config = dict(
    num_hidden_layers=11,
    hidden_size=384,
    n_experts=16,
    experts_per_token=1,
    d_expert=448,
    d_shared_expert=0,
    hidden_act='squared_relu',
    moe_layers=[0, 1, 2, 3, 4, 5, 6, 7, 8, 9, 10],
    router_score='sigmoid',
    normalize_top_k=False,
    routed_scale=1.0,
    balance_loss=0.00209,
    balance_bias=True,
    scale_expert_input=True,
    init_std_router=0.0149,
    lr_router=0.00104,
    vocab_size=50257,
    norm='rmsnorm',
    norm_eps=1e-06,
    tie_word_embeddings=False,
    optimizer='soap_variant',
    learning_rate=0.00141,
    beta1=0.95,
    beta2=0.99,
    max_grad_norm=2.0,
    batch_tokens=[16384, 32768],
    max_seq_len=1024,
    train_tokens=325700000,
    max_steps=13658,
    dataset='wikipedia_en',
)
Below are experts of layer 2 (counted from 0) of a mixture-of-experts language model. Rows are named up (a neuron's input weights, with its number), down (a neuron's output weights, with its number) and show model dimensions 320-383. Each number is 200 + 40 x the weight over its row's rms, rounded and kept within 0 to 999.
Before each expert's rows: "raises" lists some tokens whose logits its average output raises strongly, later layers aside. This comes from a sample of Wikipedia text that the model never trained on.

# expert 10
raises: ",", ".", " and", " |", "s", " "
up0,181,216,220,159,114,192,231,258,122,108,168,150,128,217,185,189,248,215,232,228,147,207,179,199,246,194,209,261,165,205,234,194,296,234,180,224,171,232,215,204,254,181,202,220,130,134,148,291,155,219,146,249,247,147,167,134,282,229,197,184,199,138,179,119
down0,147,221,226,159,214,256,223,112,248,230,236,134,155,244,229,220,243,222,335,155,192,244,212,214,142,245,218,133,215,162,170,140,175,199,171,236,174,252,195,141,188,223,192,153,124,169,118,167,253,231,222,161,175,209,185,183,191,145,127,164,174,209,120,226
up1,207,268,201,195,241,137,218,183,186,156,207,205,160,125,110,121,219,175,177,214,143,215,151,165,185,156,212,196,157,128,166,151,195,261,142,216,209,246,214,216,300,213,245,167,215,138,178,173,177,118,221,249,187,123,163,227,238,184,215,239,215,212,155,228
down1,247,186,245,196,168,168,221,208,132,193,231,189,225,200,171,136,209,234,145,168,190,197,195,183,253,155,218,204,216,169,248,173,144,206,200,249,144,143,125,233,179,148,247,200,228,145,197,183,218,144,233,208,173,152,220,132,172,193,198,268,197,238,103,267
up2,200,157,265,190,164,246,130,151,187,132,196,207,212,201,194,248,282,132,183,275,175,191,214,151,179,205,220,194,235,205,176,182,247,189,119,201,185,194,196,163,162,234,200,179,208,143,190,156,153,239,267,237,148,175,213,211,248,232,296,169,190,204,261,118
down2,203,243,176,206,100,179,185,179,238,141,158,113,220,129,178,238,143,215,211,210,207,242,270,148,179,146,211,214,228,181,201,167,170,143,198,235,263,160,215,208,188,250,150,173,166,136,198,226,152,206,163,223,239,195,216,104,182,213,233,235,169,244,201,125
up3,215,221,163,230,160,153,233,171,242,179,120,171,231,195,98,182,145,249,127,134,179,213,272,194,255,203,250,257,174,142,203,147,209,134,202,195,217,212,154,214,176,153,157,209,245,171,324,168,180,177,224,259,170,191,231,254,231,188,193,149,236,290,294,216
down3,234,198,217,195,125,185,207,175,172,187,157,227,177,240,229,207,240,252,235,123,190,171,247,205,184,253,206,199,221,138,207,163,198,171,219,229,212,203,194,191,218,177,166,240,207,181,247,224,182,139,159,226,126,166,149,225,195,210,214,233,237,224,207,186
up4,204,184,158,243,198,289,176,180,197,193,129,232,233,155,203,235,195,168,168,235,167,162,210,199,131,220,318,224,240,209,248,210,255,195,240,167,176,188,231,159,215,197,139,206,209,218,157,203,204,165,171,131,176,228,152,195,124,122,189,195,182,110,252,226
down4,226,193,219,214,195,164,231,203,197,245,131,190,254,168,275,172,186,168,208,165,307,186,168,172,163,173,187,171,286,237,227,175,147,132,216,200,170,251,194,212,245,213,190,222,145,193,176,203,173,197,156,192,189,168,162,219,233,196,182,209,273,184,176,171
up5,212,232,214,138,202,202,230,158,116,224,201,154,211,204,198,118,182,228,210,239,183,165,163,153,218,125,235,231,201,116,209,238,149,250,113,194,197,180,160,175,163,128,131,206,185,201,272,224,180,267,106,263,189,195,192,159,236,222,143,218,165,203,256,266
down5,158,181,195,198,262,250,238,171,175,200,208,147,224,214,238,168,159,262,172,208,192,153,144,191,250,151,169,209,124,207,217,120,162,232,139,273,267,197,206,165,170,143,177,220,229,251,222,183,211,245,189,184,233,253,258,281,185,170,121,197,182,127,156,290

# expert 14
raises: " ", " and", " |", ",", ".", " in"
up0,202,249,153,164,159,217,229,227,223,234,201,254,179,248,187,175,169,241,198,101,190,250,247,159,335,241,228,207,185,233,199,195,126,257,219,173,234,66,198,168,232,169,221,237,123,175,193,245,247,186,230,190,173,174,177,230,144,144,177,226,169,198,195,163
down0,223,227,201,149,241,246,163,153,186,175,134,153,274,208,105,193,172,211,182,221,210,218,150,175,173,172,279,241,177,197,185,221,226,193,150,269,107,259,230,202,177,213,218,172,195,212,149,237,255,149,176,257,202,129,213,229,234,202,237,217,196,201,187,177
up1,181,227,149,219,223,148,240,225,259,283,176,215,190,191,237,205,189,219,195,188,229,187,120,241,244,117,198,109,185,181,184,168,247,145,197,227,180,250,171,230,209,157,161,195,201,223,186,199,181,108,211,201,220,227,207,210,177,222,194,266,158,234,166,97
down1,235,146,137,182,187,187,171,171,165,158,255,245,218,184,120,233,120,205,185,173,233,210,194,257,168,237,194,228,178,123,200,230,155,192,233,172,186,190,208,207,187,194,145,205,180,215,261,138,277,200,273,176,199,130,260,217,225,135,219,189,247,86,225,224
up2,148,143,207,224,106,122,217,210,271,181,140,242,153,201,235,134,252,185,319,213,158,127,189,216,124,214,182,174,201,250,195,253,192,235,225,178,204,213,241,165,235,215,276,135,214,140,172,159,170,161,226,193,189,214,134,77,212,201,201,193,259,166,182,201
down2,241,250,250,215,237,160,244,167,241,186,228,203,211,204,207,167,222,183,234,217,222,97,219,233,201,195,219,180,143,203,229,187,178,181,252,207,162,177,150,211,189,192,146,183,212,182,143,195,211,233,249,218,103,218,239,172,233,169,257,215,181,172,209,224
up3,210,247,228,224,108,171,218,187,225,188,242,171,173,234,195,253,188,162,194,212,224,208,225,158,209,172,193,145,225,287,239,245,178,190,180,224,221,180,143,166,279,189,186,257,201,182,186,273,246,243,217,181,200,210,214,253,210,196,237,171,189,175,176,213
down3,182,216,168,178,182,287,200,216,210,197,97,157,288,164,158,143,211,158,240,206,171,203,236,210,198,236,255,202,188,139,277,251,166,149,201,238,240,189,239,244,249,281,204,124,202,153,132,206,245,90,179,224,192,147,180,225,118,215,232,309,215,207,144,190
up4,146,210,168,222,183,140,144,184,127,128,138,192,156,259,242,259,221,221,212,180,123,274,122,208,188,190,138,207,257,256,207,223,155,257,244,212,250,218,104,172,163,219,194,174,213,192,186,197,170,163,105,203,295,155,206,254,198,196,200,233,235,212,211,153
down4,149,226,160,202,241,190,187,196,187,122,187,179,166,238,211,212,149,230,182,246,194,188,242,232,216,142,187,150,212,192,194,177,200,235,179,123,214,236,208,138,201,218,182,223,216,198,106,211,208,204,138,230,184,189,220,156,128,229,239,173,249,279,264,126
up5,232,177,187,179,257,221,240,227,166,190,221,120,296,175,212,154,243,174,223,221,170,182,137,180,219,197,256,134,219,254,145,199,137,184,194,179,218,209,221,151,222,263,211,202,217,168,218,172,230,225,175,162,179,215,263,179,74,210,182,183,257,166,215,274
down5,85,170,165,151,218,217,229,188,245,209,227,200,177,212,143,192,247,281,232,267,224,197,155,81,181,194,257,206,191,266,219,208,209,163,195,186,172,158,138,182,166,248,204,291,114,194,205,246,213,214,221,166,186,115,275,199,130,123,208,178,254,230,239,229

# expert 12
raises: ",", ".", ";", " and", " in", " ("
up0,168,212,151,213,231,195,211,201,184,143,296,179,222,185,196,180,134,234,163,201,179,157,185,194,162,166,269,169,213,175,229,145,197,236,211,249,104,227,190,205,180,216,111,239,193,137,189,250,218,210,169,214,198,227,170,170,174,212,184,173,159,245,206,229
down0,247,177,162,231,216,182,189,228,172,235,227,175,262,134,188,224,168,181,131,232,198,157,149,207,157,202,188,111,166,242,213,167,137,199,159,237,255,235,186,163,214,216,151,152,279,86,199,184,235,154,152,203,131,220,181,187,178,164,209,195,255,218,249,180
up1,239,221,174,153,179,177,117,197,225,199,131,155,179,193,169,240,255,158,195,198,220,222,166,219,111,246,199,255,197,196,223,172,195,171,193,222,149,111,159,202,146,176,157,192,202,168,194,246,270,218,201,221,319,178,193,213,183,151,136,195,168,146,154,186
down1,201,210,195,236,151,165,141,170,249,175,177,212,240,259,211,189,238,231,197,197,181,225,141,167,175,254,232,220,218,134,200,282,184,191,206,172,143,123,216,224,241,216,206,194,161,189,277,227,290,321,158,165,203,90,213,177,172,137,189,192,191,260,238,188
up2,229,207,231,250,216,226,134,247,172,187,204,99,131,212,181,236,138,114,229,243,174,218,240,246,156,246,270,189,187,206,193,184,240,204,161,244,179,264,245,167,192,250,134,168,288,208,189,184,236,147,183,172,186,205,258,228,167,235,209,190,136,247,179,217
down2,194,159,230,154,185,205,222,198,162,162,195,94,250,212,264,164,199,142,171,262,178,211,207,237,169,224,247,210,240,218,231,220,252,214,182,287,165,223,183,232,204,204,239,244,226,100,203,243,223,232,201,194,209,185,134,175,183,237,229,211,148,209,216,230
up3,183,188,223,259,224,234,187,147,278,225,199,167,201,204,162,241,202,118,174,218,201,197,153,217,203,172,157,194,241,176,170,140,202,167,231,148,180,235,243,165,201,140,234,175,140,203,196,238,231,231,164,226,151,247,284,179,175,192,246,210,207,179,233,198
down3,208,183,215,178,193,258,228,246,202,234,208,239,189,220,177,208,208,177,188,205,214,126,161,267,216,195,189,213,217,184,309,134,221,171,173,162,221,150,216,251,97,176,181,184,224,144,126,204,226,241,136,289,152,197,230,231,242,269,264,149,257,164,212,229
up4,132,118,239,231,119,236,136,189,169,156,209,207,198,226,225,168,199,199,201,238,228,253,171,225,170,208,150,229,193,225,231,150,248,241,150,139,153,195,200,165,173,184,190,175,230,182,197,259,181,211,216,202,164,196,123,249,233,272,213,241,120,146,166,183
down4,132,184,198,221,151,180,245,269,229,194,203,253,192,215,219,177,194,163,227,254,234,236,141,161,219,166,203,222,203,281,169,169,193,194,228,249,168,277,219,197,244,144,197,102,232,71,206,158,204,201,177,150,185,150,214,244,240,259,255,230,133,179,182,248
up5,182,174,107,191,225,235,152,138,224,237,162,196,210,164,228,198,268,205,201,134,122,219,298,190,194,151,235,181,197,164,204,210,205,241,222,231,179,115,166,195,165,233,180,182,237,212,202,271,170,189,221,197,242,188,260,225,221,234,237,175,209,240,180,140
down5,245,209,201,223,215,283,175,251,222,266,239,146,225,169,257,233,196,143,189,136,184,148,206,211,121,170,233,183,189,169,195,235,163,223,267,166,208,81,128,211,134,182,203,202,214,174,234,198,187,156,219,204,263,205,215,123,206,192,170,237,236,197,166,172

# expert 1
raises: " the", " a", " ", " in", " an", " his"
up0,196,112,226,200,188,195,253,231,73,206,184,230,202,209,223,232,185,206,182,154,134,169,218,129,237,191,238,242,171,225,286,226,189,172,217,174,176,180,212,199,169,223,194,176,181,168,178,148,217,218,218,181,195,265,323,171,222,201,210,187,192,265,180,187
down0,229,299,236,185,203,231,262,145,145,150,118,91,229,190,221,154,203,122,272,226,269,218,210,154,215,195,150,141,170,196,274,162,240,200,158,241,186,174,104,229,298,158,225,101,222,178,196,224,178,194,238,186,158,192,228,167,159,170,242,172,208,160,226,180
up1,167,218,232,186,243,148,217,212,179,253,168,133,174,147,196,299,209,160,183,231,224,177,204,273,168,177,257,142,177,239,223,177,287,160,175,145,183,199,211,160,187,202,251,170,179,220,177,166,195,213,203,168,213,195,283,196,182,248,209,211,271,125,182,165
down1,210,162,226,317,218,222,147,115,177,171,181,189,204,205,203,261,232,239,252,182,167,136,222,186,180,206,171,199,254,146,190,163,172,215,211,268,197,192,153,182,220,73,209,292,205,193,238,204,206,167,224,196,198,169,185,169,209,207,244,259,253,138,163,257
up2,223,141,145,170,202,283,167,128,246,128,197,185,143,191,226,188,230,279,231,148,172,155,198,182,195,159,179,228,184,146,231,250,182,176,201,147,203,176,239,195,190,149,251,200,179,171,188,200,274,145,262,172,162,188,134,105,249,197,133,212,159,234,195,163
down2,136,146,177,215,215,168,168,152,216,139,158,154,215,169,205,127,218,182,121,200,203,229,245,198,230,143,212,170,171,218,131,274,170,193,200,204,178,132,263,125,175,201,240,139,156,213,207,302,229,222,271,123,257,129,97,201,216,138,109,205,198,212,153,252
up3,269,138,217,190,258,241,184,308,182,198,191,166,96,181,113,202,199,167,153,140,235,256,242,208,211,172,177,161,224,241,292,137,150,230,209,160,198,238,234,177,208,194,225,147,210,153,158,232,221,179,190,227,234,156,184,214,143,257,162,203,177,198,249,120
down3,189,309,205,205,167,141,168,120,216,174,157,275,252,170,240,211,210,311,265,188,181,165,201,168,226,219,175,229,202,175,190,235,226,221,192,270,166,219,225,256,146,231,199,204,179,147,220,125,123,203,170,144,195,295,244,187,249,136,106,202,224,224,216,185
up4,187,197,246,190,211,238,191,193,230,154,234,159,215,196,253,208,133,153,215,206,261,217,141,177,149,197,182,183,194,176,254,164,218,140,164,144,255,189,218,139,185,194,132,296,228,179,156,210,243,280,170,195,140,172,212,213,169,168,168,107,182,186,304,164
down4,235,242,203,233,169,177,214,182,218,136,261,270,181,214,214,244,231,206,204,229,213,187,207,267,178,180,255,220,249,205,246,199,162,182,161,179,181,184,127,203,206,191,211,237,196,157,213,191,188,192,241,247,138,184,189,137,307,201,232,200,204,235,202,206
up5,199,197,139,218,198,197,268,217,212,118,207,191,133,239,138,234,209,171,177,228,231,148,132,159,214,207,183,165,163,216,219,142,174,243,177,210,165,187,148,239,189,219,208,165,216,184,150,154,184,180,169,244,183,266,226,192,188,195,157,231,232,208,196,202
down5,232,135,262,307,195,185,286,182,179,212,137,229,204,189,235,179,118,200,238,222,217,192,237,138,176,172,202,248,278,197,113,155,157,264,197,196,191,301,193,210,162,238,198,220,229,196,205,161,237,243,210,202,191,233,129,242,214,246,244,208,190,217,277,210

# expert 6
raises: " of", " to", " and", ".", " in", " for"
up0,212,214,182,204,234,163,178,191,197,152,223,189,129,198,179,156,193,163,207,226,118,166,218,193,156,174,131,182,215,196,274,199,194,112,162,143,189,225,147,252,234,208,213,242,216,229,180,214,225,190,190,188,216,241,229,165,253,165,226,214,213,207,233,272
down0,130,138,186,162,195,241,124,201,231,186,202,203,200,201,225,176,200,158,249,134,225,291,237,232,233,245,224,174,138,267,262,217,148,132,184,202,174,166,191,200,180,216,142,238,166,180,225,243,249,149,258,208,225,205,232,239,223,137,160,218,182,174,190,181
up1,240,207,144,231,278,213,211,232,248,205,148,209,139,144,222,135,185,215,230,165,156,199,173,240,178,243,139,111,155,155,201,106,321,117,197,195,174,196,222,166,174,321,164,272,214,215,258,174,165,214,138,150,216,201,229,210,174,226,207,171,210,187,221,225
down1,172,217,336,181,205,223,216,229,238,210,267,182,172,170,214,260,207,179,241,190,205,196,157,239,169,237,165,240,251,161,191,218,273,175,157,158,181,115,250,155,242,122,224,184,162,200,190,215,207,144,197,196,166,194,181,163,209,148,185,189,240,161,208,206
up2,196,243,273,180,208,197,206,164,168,187,151,178,105,168,195,191,119,141,224,270,222,155,217,236,202,193,167,181,243,190,246,144,161,160,182,168,232,192,169,176,144,200,293,228,192,256,197,217,218,220,156,167,151,173,215,233,204,131,209,251,229,146,205,253
down2,206,245,186,220,141,234,214,231,163,244,201,286,245,187,250,178,195,157,166,234,121,181,218,198,193,168,228,199,254,147,182,219,233,240,151,257,178,154,192,177,106,232,189,180,217,211,185,253,180,174,231,204,140,222,178,175,210,272,170,166,282,172,219,178
up3,188,128,127,224,212,194,181,203,212,223,192,233,200,182,208,282,225,232,192,153,323,158,159,173,132,168,165,227,218,189,230,193,212,187,167,153,167,212,180,248,233,151,212,149,171,200,182,155,114,179,163,244,210,160,234,215,229,180,195,163,163,168,163,188
down3,176,142,148,247,342,247,133,161,162,195,264,252,210,249,227,209,154,156,188,212,144,205,175,190,237,236,223,200,311,111,207,205,155,208,223,152,196,202,249,158,183,140,195,267,216,188,203,147,236,137,79,245,230,191,215,196,201,254,224,220,176,160,251,155
up4,191,208,200,223,189,244,197,197,206,199,181,231,167,219,198,233,284,243,154,208,182,219,249,188,212,212,225,191,204,168,248,199,176,205,197,186,243,178,195,106,234,218,247,262,146,185,199,189,182,236,312,205,163,222,167,229,249,204,212,110,208,269,120,190
down4,140,231,182,217,132,223,250,165,245,179,257,140,228,180,205,157,166,174,298,105,160,210,185,223,145,192,203,200,244,176,278,214,201,140,200,293,197,227,236,166,192,152,179,209,217,201,171,164,166,149,169,197,224,208,193,227,206,223,240,177,259,267,217,172
up5,231,213,174,157,193,187,211,228,229,170,232,185,222,206,185,216,212,255,242,220,146,222,224,136,161,216,188,219,197,240,197,188,155,201,251,221,330,188,203,171,206,231,214,215,212,120,277,183,283,190,224,184,202,145,181,143,171,161,223,165,194,230,186,204
down5,253,257,204,155,238,181,182,166,231,236,169,145,215,222,179,211,103,220,211,174,177,229,88,205,161,261,151,241,315,199,236,130,178,243,221,227,253,201,163,134,225,231,223,237,205,176,116,74,239,215,185,197,199,186,129,288,221,248,178,247,208,281,287,215

# expert 2
raises: ",", " (", " ", ".", " in", "\n"
up0,223,181,168,189,142,220,145,205,221,228,211,187,210,191,181,215,203,175,197,196,211,185,161,146,206,127,193,267,158,177,195,248,191,232,171,206,186,282,146,249,200,212,158,141,183,162,196,199,200,240,223,156,232,208,153,270,224,194,224,162,193,160,104,161
down0,160,218,254,151,234,204,202,203,225,172,163,198,214,120,208,277,228,199,167,262,167,201,272,165,277,222,221,174,193,160,193,224,298,258,183,211,163,233,202,151,195,195,136,214,143,195,232,155,201,157,223,200,215,156,237,149,194,251,165,161,168,138,232,208
up1,172,219,152,156,232,190,290,179,140,181,107,180,217,283,217,218,123,180,136,225,221,238,191,203,258,242,248,194,224,262,273,186,131,221,228,145,237,171,240,214,189,188,224,139,202,224,238,239,148,225,174,168,177,195,163,262,221,213,162,267,278,270,217,211
down1,242,182,86,123,235,204,195,207,288,260,246,176,169,195,152,205,121,261,128,186,153,198,176,193,178,227,225,134,218,211,210,214,142,236,225,155,185,188,220,219,164,184,164,182,214,252,168,202,220,220,198,216,195,185,204,181,279,263,178,332,156,180,173,161
up2,238,161,186,198,187,149,232,213,120,197,241,172,211,220,201,204,218,244,168,161,185,187,137,139,78,226,239,156,184,164,209,157,232,234,223,214,204,219,241,262,167,161,149,217,285,256,225,267,144,230,166,205,177,172,177,178,255,281,220,292,206,180,171,173
down2,249,251,201,320,218,166,195,186,165,252,139,181,169,261,226,175,143,144,223,225,175,195,293,218,138,155,196,192,211,220,249,253,205,207,196,196,254,223,244,266,164,214,244,208,151,203,219,159,203,221,183,168,144,178,189,250,195,181,245,185,163,160,183,161
up3,126,236,241,155,209,255,184,205,171,195,203,207,305,237,233,150,170,224,186,184,189,160,219,226,169,254,198,207,149,225,193,143,304,261,161,235,187,149,250,222,133,105,189,195,169,191,198,241,127,149,244,171,149,214,243,190,243,203,211,222,235,207,189,153
down3,227,276,128,208,144,192,211,180,204,176,274,183,258,226,208,162,207,219,190,282,201,256,196,269,173,122,203,194,156,159,200,248,235,198,173,195,195,172,234,140,146,216,193,145,146,193,245,226,286,253,263,186,235,204,195,205,302,243,158,255,168,229,192,136
up4,226,208,191,206,117,184,197,202,204,192,228,206,254,272,248,187,243,114,203,183,255,206,231,208,220,229,218,210,146,205,207,203,195,191,151,177,216,162,231,165,99,200,180,228,181,197,202,218,208,255,235,144,229,250,178,167,193,216,228,215,205,235,202,207
down4,182,194,184,198,154,138,173,200,197,257,159,195,239,223,160,229,254,201,202,132,180,139,212,219,247,232,262,215,170,177,296,190,152,238,258,234,233,229,168,250,270,121,201,246,133,248,243,171,212,194,203,184,253,241,139,189,252,183,227,228,177,211,230,249
up5,268,210,183,248,242,212,202,197,193,225,146,202,151,180,279,201,314,235,218,180,198,266,223,228,195,135,277,215,126,227,247,169,159,192,227,186,131,209,201,216,191,218,157,228,213,88,176,215,192,158,193,236,240,214,183,204,221,127,138,186,223,272,222,279
down5,143,165,239,198,176,280,130,231,254,195,214,236,228,185,128,168,183,191,135,154,178,105,170,170,197,182,282,174,182,253,167,215,213,222,96,284,255,185,237,170,178,211,232,184,299,192,161,187,199,217,193,228,230,196,130,206,205,223,201,161,188,139,210,188

# expert 5
raises: ",", " and", " in", " (", ";", "."
up0,188,210,146,182,107,245,222,185,213,190,238,95,214,253,171,121,279,193,263,175,220,222,190,227,193,247,231,244,210,233,185,301,205,176,217,196,232,186,154,157,163,277,218,140,173,183,182,196,216,194,154,198,130,221,143,217,207,215,234,206,241,175,154,150
down0,167,150,148,184,245,211,169,120,227,246,212,222,231,215,173,244,220,219,196,142,226,182,200,217,191,264,301,255,192,188,138,225,205,159,200,176,230,248,151,189,200,166,168,140,212,240,217,224,129,102,208,301,169,147,99,209,238,220,177,178,249,160,198,239
up1,188,288,189,152,189,199,105,185,191,274,104,162,130,151,197,192,201,238,142,169,222,178,221,187,259,165,142,219,205,146,187,151,216,285,253,173,190,195,244,227,240,215,213,246,180,124,220,141,177,296,158,184,196,254,196,153,149,147,243,211,169,146,168,229
down1,179,246,225,228,207,241,123,144,187,237,229,163,207,210,200,180,242,196,176,224,148,187,189,243,264,155,239,288,178,189,196,219,194,171,212,173,189,243,158,164,202,279,208,184,184,177,189,142,215,161,208,166,149,181,171,171,263,234,179,211,163,250,178,216
up2,164,222,283,195,174,139,131,173,239,196,304,242,226,128,200,131,158,168,200,188,171,116,187,115,178,207,238,194,189,198,179,224,244,181,153,120,225,245,204,199,217,238,196,230,175,196,279,184,284,265,192,224,180,267,215,246,180,211,230,242,226,218,198,193
down2,148,229,191,198,226,165,214,198,204,209,203,178,261,232,242,222,207,145,247,206,200,198,193,252,112,196,176,239,228,145,219,289,227,214,272,126,201,135,147,281,216,207,266,228,137,242,251,243,277,215,265,207,232,241,226,179,222,205,233,209,298,194,159,166
up3,138,228,202,207,218,123,153,213,225,291,254,224,153,245,234,254,197,175,153,184,198,248,159,261,187,202,178,191,261,171,144,196,239,207,173,201,212,218,228,210,187,239,173,231,154,202,246,250,251,163,160,170,227,266,133,174,162,243,178,195,208,142,184,193
down3,190,193,212,172,183,201,176,241,205,253,183,216,176,265,174,250,203,189,262,158,331,260,157,263,205,268,211,236,192,208,177,280,203,208,281,231,185,203,329,166,147,183,155,226,180,126,187,177,238,178,175,225,229,172,234,152,179,173,186,268,220,252,197,185
up4,193,104,232,171,237,220,186,172,189,222,236,143,203,188,247,234,232,231,201,192,244,205,253,211,209,150,219,155,167,185,217,192,243,140,180,179,175,239,144,201,169,170,211,165,156,233,207,218,183,205,159,216,254,214,245,169,207,173,197,152,133,172,218,225
down4,307,162,247,168,222,259,128,179,178,256,159,171,242,215,193,248,202,219,249,259,202,173,200,226,175,197,193,148,231,241,243,176,288,178,169,222,118,207,212,180,176,197,184,272,148,183,244,113,182,150,233,161,154,224,186,229,167,237,244,195,143,191,260,203
up5,153,265,134,206,160,161,200,236,165,162,176,229,244,257,291,196,194,227,250,139,154,202,228,193,241,197,224,207,174,202,196,227,242,206,222,251,171,194,160,248,161,178,270,134,214,239,244,219,144,194,198,234,212,201,232,179,176,202,108,256,194,254,226,199
down5,218,266,181,235,200,205,272,225,232,180,223,201,176,218,152,221,144,222,108,205,138,249,197,156,203,211,207,229,226,162,139,135,187,197,246,174,128,245,178,205,236,233,180,158,158,229,227,242,161,155,188,218,199,251,203,181,113,258,210,211,230,219,179,208

# expert 13
raises: " See", "See", " Other"
up0,163,211,172,204,205,201,179,246,210,310,117,96,205,221,118,218,169,246,257,181,204,168,154,236,220,129,200,215,200,232,171,253,215,198,89,243,143,145,163,169,176,173,210,212,222,206,223,171,146,223,162,234,207,157,182,187,196,215,247,256,162,253,250,143
down0,221,157,228,189,216,144,88,211,208,299,189,235,181,240,194,208,224,250,252,182,220,146,163,188,232,183,189,218,198,173,206,217,249,269,178,204,184,159,214,211,200,146,171,248,135,187,241,224,172,235,207,272,210,127,215,222,227,107,162,205,172,179,138,188
up1,190,231,230,212,186,212,279,211,234,260,226,219,248,186,202,110,240,149,193,260,176,247,153,171,197,189,162,153,242,207,193,156,114,163,242,226,225,229,211,286,232,189,125,215,219,242,199,152,196,199,211,264,187,197,189,229,229,185,259,199,257,189,186,215
down1,174,171,253,208,182,189,138,225,200,148,192,115,163,134,184,204,226,200,299,130,205,272,255,243,249,225,162,196,208,215,236,242,242,179,208,131,168,225,223,206,145,175,137,219,260,147,227,198,201,201,185,159,143,212,153,189,305,209,204,234,183,187,193,160
up2,186,251,159,254,134,169,201,160,160,257,192,176,173,192,138,211,211,282,241,67,165,181,212,164,111,251,241,296,167,190,187,137,150,275,242,221,207,270,227,205,192,223,214,216,185,190,138,156,166,178,201,223,164,220,216,245,205,199,211,84,243,184,201,236
down2,259,156,213,153,164,208,191,181,164,212,239,174,162,203,177,208,218,227,230,181,243,246,193,229,166,199,195,213,223,151,185,183,184,214,207,225,208,185,232,184,200,278,299,176,191,123,171,154,207,201,232,298,208,232,247,209,231,234,189,214,168,185,94,102
up3,184,158,209,112,234,207,130,269,260,242,152,198,166,238,286,209,244,239,218,199,206,205,240,237,223,190,250,172,208,143,201,186,190,183,240,214,103,206,191,167,175,223,224,253,158,236,220,138,141,131,194,173,206,230,225,230,179,201,245,219,223,246,177,229
down3,191,213,186,256,175,172,201,122,252,236,187,222,182,156,153,214,124,215,153,173,186,261,188,166,158,252,178,223,187,195,238,204,231,205,204,129,189,194,132,191,265,295,183,187,218,197,207,229,206,197,193,137,228,123,177,243,174,240,296,282,276,148,190,152
up4,174,201,174,160,239,215,211,181,219,135,171,243,126,255,242,219,165,234,167,331,190,200,203,222,226,106,189,164,233,199,189,198,199,195,205,124,168,143,191,193,284,246,156,185,178,224,215,224,178,239,105,254,182,278,279,242,183,226,151,250,211,168,264,194
down4,194,162,161,244,144,250,210,181,164,199,207,199,239,136,192,118,295,191,223,183,208,183,274,188,223,216,204,149,220,195,196,193,208,259,160,286,176,180,204,188,220,189,264,150,203,218,186,135,122,234,233,218,177,195,202,240,257,140,161,204,200,144,236,146
up5,204,175,150,247,246,323,165,121,168,139,193,220,157,203,194,170,173,231,201,191,273,220,230,177,266,260,151,207,282,190,241,162,216,225,208,184,274,183,241,259,224,249,230,260,240,152,179,270,215,157,175,205,83,162,231,144,191,206,195,162,201,136,170,229
down5,190,173,207,244,158,193,174,235,298,183,190,214,224,209,258,181,208,141,199,182,195,219,211,145,224,208,211,169,244,104,143,207,232,224,166,226,191,150,281,159,196,232,170,246,169,127,203,158,213,129,208,269,238,198,133,220,210,173,181,192,147,312,179,170